From a checkpoint of a small mixture-of-experts model trained on Wikipedia: 128 squared ReLU neurons an expert, 514M tokens.
Below are experts of layer 3 (counted from 0) of a mixture-of-experts language model. Rows are named router (the router's row for the expert), up (a neuron's input weights, with its number) and show model dimensions 96-191. Each number is 500 + 25 x the weight over its row's rms, rounded and kept within 0 to 999. Numbers have three digits each.
Before each expert's rows: "mostly gets" lists some tokens that are sent to it at least half of the time; "comes after" lists some tokens at least twice as common just before its tokens as in all text. This comes from a sample of Wikipedia text that the model never trained on. Tokens count by the router's weight.

# expert 13
mostly gets: " w", "ently", "ially", "ically", " Succeeded", "   "
comes after: "\n", "-", "|", " (", "°", " No"
router:533505444545526498475500494480485465493482503498538477486454536524487490469495491486510453546514515460510488517482513498520482469516515466509525436496477461551480540550466504511517488481515469464525495462463494488457504485487510506514475504454517510459532520530539495477507479503508507509
up5:521470478546528491497549552473505476533542543504474506533480448495518497502473512516506457512502492497499495529510541496505514495527516473508438499505526483549472499495477510457500476500496498528559536497486507463490498480500498491468490448508490490494556509490497491553538488522497517555
up6:461515481505517505497503513500518567481487483500496566500504520504491491541527540481480542497490501517529500439475505510506504477452516488495508465466529500500491534488487461488516507501498491475496509484490505490471501505500499504503494527422504525454481474445514504500503502499505453505
up7:429513500508499479472488483476483507479489502459516518495463547513515498532483500488492507503486512484513510489501494530472534569480506548454512499454485460519415444486492500528510512497489484474508500503500507501504458525491501480497500500487491495468499504476480523529472486518525503510
up8:522479449488569536478507499489494512466489481476502490503499493558497500497502453519498514507522494514518493469486477485539483558517424518491523469508500537513535491467493519564414482506474517491500499504461499531503470500498512493439489508500453516504502486500525459488500497492487500501
up9:477489504495529514478469499500476456544543487485507512472461533528515501491475497488509498512502456499511497500502499502478533512505499460491510492496478510506491508501496506465475516531508503495494525514504506492517475490499528448510552481500533538488496521487542466502553456484525502515
up10:515506502494527498498497488511509490484470504495498490495529479497496533509492459558520510469479502501529508511505535466526515488495514503449491465492542432597489540507460463477498469505507494486497554493526517518492500494508499486532517501472427503460482513484503518518503499509514523513
up11:562492484499486498490520504519572517507481482461517505500492498470539496481487418517505507500493498497499447499513517496445530483486495533543516491502530529504466490495486486509482482451515499450503533484532516446531500447474534525498478481527511499505489550517519471567493451514486434460
up12:510553498495521436507459484474496549477499519499542486539500493509502472495505494499486500458492475516592499497491474428496527523500481448498489532495492504521496481490504495527485510470527508491486474508514506465503504561518535489497456510502500514491540509491509494489506516502507470482
up13:494489515496482525497498483486470485488495548499500551481510520496487488499511484552537502504492497516479493478494515491501494501499488500524504501470450504537542506443508496498513509508512494486483458489490487488503496480548504540507565470518491506482524494503482484505542532524503500537
up14:520507519472489512489531498528489570527522503467540497500487502495487504500508495492520503488511469498496464503509550512465495475493491506491516495472476509533489505499456488510499500469510517546502498517454520471493514537501445505492500539529502425485452528499489467491435461501491517518
up15:545486497509513505521499547505524502431511549485481502461521486481488483503527499504502563471418482478471499497540491495516556501495496499500470503487482486498464526510510534494502424512554495511532487504486483472457472489511484500493499519498542486546499503498506512470512497484486499503
up16:490508512512482502545482518540494510525542523511548569501491506547496505494497527440502471494502509479505589496496464466500501484506511489508487495488495498493496501485487496502492491543501496437456511500495493521506529503473516493498502504496486499528499504511451509510542449535483475501
up17:485518515532550516525495472452479506504470543501492535531581500494500520488480427543535464493500495498505475498507511478522491516483486453551530503501526488516473558456528478499501493465500475502500511506504471490461496506505512505496504466494466520514538476500495447500480491485466459475
up18:526497434496484536480533508493545476527499499499489487503510476520492518498501444443479530490537512507509426524476529522534514501486590499525505488564526509497543461509498449461545482483500468493510503502502489500455502485486499487494512474505513559497504524512513511495503441503534522507
up19:543473490489512496509488506471500503522457502461507518526492502556500502503513476500483500481537491498527509537510484491496547453520496475554484501462520523437507495509457497501523497507490545437491519476505467472501475520487504494533489485499459550503486498499518489487505495499482530500
up20:476493449532510509491499487487468475518524502513521504489494444519508500465447490506503504499557494451505502502497545468512499508522529555525506453508504535483464497541459441530514511454559507504524496513488496499486483504505508531494485507519499503502536501474482449510517484499508579507
up21:505488499476482497442506505498473484464502509514517460474498491528504458495470501471464484492494500562475498485484495533486515534510503503495524501470491492497520461532482506471501465496475496497512494533505472500466511538508454488552435558517511495498528510509499501497495535500529522498
up22:498516438486523500476499504464524500502495510509486535507520542503498485548486478491498524497507529471458546491500509522478523500495486503479500476476482525501431505499562515588508460514508490520485500493516493561515476500500497482455524487465482533521501476499463500506515498525529502519
up23:500503493560484510499527508501456506506502482509572536506473471535518478470496493466545491502515553477512503499499497463494501454483483497482506520524495533499500535493515452495502503488501497499494452503504507530466480477512501538548489517502514510494494473464515511496499462530498442479
up24:486506415499459492478457488516478451503463500493515511501465503482495531483463466530483482523512495461471484510493506556522501444500541479505515511473502493485494488480508550500497514451500531500506490421524527507476529493507498512488507485535503496536458487505493499499493514558484549475
up25:530566501507505504490496448480488490513549517534484465483516460533500491490501501471493489484476498498534537460509536474538501480523493492485483445520504488498512560462496533503475574500482533468533502484495463511494478499462498508445482522502521512511496490514537489446511539503504484495

# expert 11
mostly gets: "–", " ch", " dis", " inter", " $", " con"
comes after: " |", "|", ";", " /", ":", " C"
router:557478513556443518496509426488453478485535451500503471546543497468524483517486507444547503504481512498470489485473461521533495520471470528479487476492531484522490493490510529534489487531476489523520507484522485516454496510508510514524532487554470476480522504482503498495508506475501519521
up5:498484482455524509462487498418536468428498497499512492506574458547474496510460528476479517469533494504512461527497507510517500504457457487515495456530499540468477479497511501492459501498485533492444454497509487469485520500499500496498477492498520500574505482496531492499509477486528451493
up6:498479518508484500528499462527491464512492524510484499492518505507499487485489490491561483521532520483556542537472472562471504502497510483503509498500470526513509524500493472503501498497521521506500533518568499475485475522513516511487510468499421510512519460503464504488455506495496508526
up7:484491509486505512501492496462486432505435482527519514498453491578511511525489523458532481501482518513459468499503523488507528487482491504500492508502555533500491523499468503513497463555566513491521494521517503493496502464533514499507497470533509455486451512496496469512505571509497506500
up8:528488501496587478530525549508524484481502520459526491474570485484526530516544449486561538540472504497547551502476506477518542533498494492478495528513542503557510495491504495529422507499529488533473528490494483517478540515459524500524508510486487482434500429500468494499493498551507500498
up9:470528498529548487497515498482487505504574470490485499518535517496532460503526473542536500522496512498492498536517489457522505510498489493524514525505470489476464503533511524479507457502507460505496497496511555478487453511503511495503495508499467521526502509491491517443486489503435499510
up10:513541482494506479430497501484483491511537503548500549497502484511503452517485521396523500499487533518507510506467521525507521506467521510510498531516463481537524509501486502523504487502475531504510476496491507515526461507478519520505543493466488503539487487518446500507445510501501513541
up11:472528520517515523478469520502506485497526579524456531522500515504543475510472521515495497476482514488504481546474495503510503546493495488508501479512500520501472497498501548459538491524489506505446482500560513504496428524495471504461541503511495474495485536495499508429510500524521444539
up12:497509514492493496486482524500479495509519506525513516506498502548528518502497492508516448516516509528484503488513532464539522484514516517522472500526502500466527430499453520515481494560443503518505504499498491501535525472489515472520499512487461500526531498514514495464424483503499505504
up13:487496479539496486465524476492501495478524496482503480500477533487511506496536535499537493480501490475501521516507510507534489519480539472481471482481486470540489513486420496526490492453500507503523497502545560474479519505531507482506412501503534516519501488531539495503475494509480514508
up14:518528474505469508471493474466462513483500514490556526564486489463493497535516489469496453499482496491450532498497459493539538465506490518521500491542513516441534479490533518490502520503483468555531490498500524525498523497495583497471487486513501508533491537471467516525500538492485502479
up15:516495503483501508531485499505503536483519454538507484541533499506500515517497488523505486504498502542482464514482498503444485491507530460578511495513487554453504492508472472490499492499508473484500455510495515521448517505491498511486498594488577501508513504471479507481529483500524493507
up16:539470501468487508477465480476496510492530512513509522545480564485489530526461482497509485515567477539496477496467497521503524496521519499523457492549513536515511503478506507499501540544503501517526486482492488441485468505485499495530501563506522504526497522530525494519488498496512532498
up17:493527500487509533504482505486507513536494522523500482599482512501430506483497465487555490499491478497511550476521499533537531492414509503484520539494501505525502541499497506537496467533499517485490492454503536478490496564507514476479531483517471481503472499515449509493494506504510517480
up18:485443478494468542484509500501503580494510484504487478499456520478490470500498486450492534500460450486488471505502503493491503438497525483503512470531524504532485507499539543497448531500502511491486486520500466470530530485536474525490570475494504542510505496513500464500477516507446486523
up19:486491484490456483478449497565499495486497463513463501500501477514505492512498503507471488480495552473507486527508510558506506507516493435502470496501514444499489470496497513492496505509507540531459502502499492482471450497518499548500567482512516456487476498506510499538546510501507471507
up20:504528501504523501545481495500504465508492504504491537497487480499492484502474501494533535491509516573542473495514485495541506501510496478456514499492497499477495498539490488483520502502496461477491492541493481505478465576539444529504531464509517490467536494483491502490563474505528504552
up21:503474497503541493454498496534469514481533469501513469507492501494533516505507497502522522498545571498482502489467479497534503452527500517497499503536535525504486458497511505541512493492496491488500499496519510515486529512516493501512504507486505511592503490465492513455510483466507500523
up22:525475473506527521501486496483503512467535498485489504482474465488508495528538506487517498548535535457467505518499502446512497532487510446540506454500525502500519530450475525475479488489475499455452499477494527497512472495508492445461483495465494509491477537528489503509501475494499498490
up23:498499462494494488500464499505446502500544491504499516525521507507501501499499493502499507533490528505466498488563477500536487555454527460536475508531500470498555514536541500501509521496503488450487459470467465512493494465499497502508485456496490492477500487461485487464507530475500530515
up24:462500509501523455502546497489444506509520527501483467494502526477541484520483486480491510537474496481453490496485480482501558465468517454446507498499516500500474481454497501495496487479435467502460466469503499492495522496478501479555521440501493499498524524512474476514495439500563498504
up25:509498482503515510507512473532527460512498484504501509465490505525492530506496488506496540477514515464502496527469480496498551485473561518477526500522520509505480509493537513437500487508494509484506515497520497497502531501544529500521513501481511502488544525479553500525458505517494517446

# expert 21
mostly gets: " km", " dec", " more", " known", " well", " prov"
comes after: "0", "5", "4", "3", "2", "6"
router:477507467526469451486521498534526463501495513489505490468534529557495472445503521533497521550450448539495509521551490455540514501527476507486528478515494500513480454499467490525547494535535514517512506480498529485532497520506521465508466496469509505524523486450483513509476496463512510491
up9:464494508514457459490498476482492509505500526504516498485489479502460492476497469490475522478468526487509486489502494493498498508500484450523541495503468501504511492536522544512512502506426518475550503499495504518556571501526507500520528489562497494536506526505550484505526510450499478471
up10:460492485526455509522487440525530507477513513432466504545514539472506473475514483523501512490489490490500508494491496481506485470531499503447499466518509479475494499445507477491492490508524499417493500490502500504532506454517474530520542481552510534500509499487428522504509475492468502514
up11:500502518542539490496507502527498507556475488497477515541523511498495511507475494469510538537485499528506492498484493455491489524475522497481521500499517503512467524473507490505516501517537518512490540557559504541510497499499482501555551518469506502496545473493523525490543480503481477529
up12:513487509509508516521513512527526506480463505478501475500524574504499486468500477488490531511491536510510485490510494513534483502530478489502469494522501428515475499527490508498489509504461484470502491495498526513487504513490497527503471521497518505503500533498468505505541485493468501553
up13:500492478455502497493516507511500508500476505532500518488475502543458522510474443505473528531478500514505499522492528534457556503532501468502542574500537502490495474476489537521510471496480502515429524467550498485525499500510499455513501450491492499491538536481500523506466524490491534494
up14:498503514499477480519484492494519497530501496481514511523479514485479487526486506500517487497519439513501488587487509501485516521510477476547499460503481518515506457456462485490500457534504541500502530516491499503515490495501477491564484505458497464512490488511523449508509502503491517500
up15:559529471498489496540512512507504504503467502498450507496505456502514446453518503474570513503504499480502498483513502501464492506544476490499503535462501485498498508481509502531422487524498467514474511506510492472563485486527497502492492518490469490501509480474519521560561470487507507541
up16:500464499499503525522469495486500469531491497495528500509481454516493456496510494501527472479493497541519500439515485493490524503552498505503507432500472463543486507550445454548515467506501497511490535500484512475490484500510464490499455501492480497469518510499536496467516534511528515515
up17:503525454523488490540509499450533505547534496498526525512499511483499493502482532508486514496492486473483554501502490455458502475465546493477518501488500502521470510508470481517472465498530505500500546513505503505473511465474543497490506528490473527526469536535491495530512510511500475451
up18:487464533493513500489492529554531500550532509465517497516498501502480481433500497567505497525479499523543545503511497469437500501491467534470508478526526499511512470517446464520508501468515513548511500522466515492520472492519502532499515555512486505529481509513509482501508506486523498520
up19:495500517485539514506537492505516494504469535464562494484498497562499437474479500533508463496489491555479505475518550494499443499496473502458508463496517498487498465509480532503501514501512494526506444488452451519531488502508513495495442505456489509502524498493489504491474498494510516492
up20:496478468498505476488489447472492487502488531489512486501526515482511554509497495500491509488503499492474482482506455506475519458522491481503451497493473436469492456510519527497488526497484576504504487468507490551487498506457492477513553483506505497481494554497486474530470524481434503497
up21:504511440513444495500522533499502475518535437486497514482499502532448501467495484501511533584499500548500537513490461490535543470541544525521512507533497494435511524428496482483514462504557498514486495491499496456508497502500517510489562491486527511506492504486524503532504498521466499482
up22:520463502513478518513522506528489530450510484465486495504500526492475531508501502464506498514462497513521514494509535494497499492523512493522474504535512505501455505502509487498498503500500499472444510499495527498519492494489532470486531489500507498489499502541503495504492470509522487513
up23:500496525503483468489466491503506523490476440489508525501500493479505495490493507534493499551491477491491513444530502486490547521504484459496468518456499488506506510558484512529514499537512469468495500512521497519500537474491499514502480496494508502480493502485503543507492512486519508501
up24:515514491472498535511462503526501488542479464515520507515472498493464471483514445509495505507501484488540502470516475557505524535499494505489478513500526485559453510503489492524515498565505509495531570501446560504461498464509505552489500524518500481504503489474473464472512495507498512493
up25:515540514502532541498463537509501509539483491482476501484501486501497498523500486538517525575488505497505492479474507509491514498496533508505475525451495489507469492539473497476458484524503474513540493514464492512497490553452466496520529514508506496514500505523481482450501454472496489528
up26:501493501492510495474493517509515498461485514461504498520459507512471503420518516511498498501475496489522470493501463490490513521497490501492524524498507470571502521498504520517497513532498466525462512507561494570495516500532499496533469463531501497539487522511514484516504496526468495519
up27:537501481520534490475475501494471443554499495483535496528536539498532511511511515494470496506491449519533434565505486520494494507555557496497500491513518522542456515505449500471540504510519513506464509484526489502495491529521504501499455515500521466506532527467464506493507475483492496486
up28:498495494511500496486475485497509506502499499505441505491492493499481458490494492527489533491532497459504526500539499489495499508507502444492506523521467516514534504442508548447506457500528522505438487468489446461532501488499513493529525443500512505499475492483478500507484498506516487473
up29:495498505475497490488505500487486531464500542435444501577494513488489533500428523517514499497514436544481478498553491460568493511524491505504502530503510443481513509435483478516504509500489512478446488453527502483513560463475510524500518451457521504493477519496489495530510484490498511473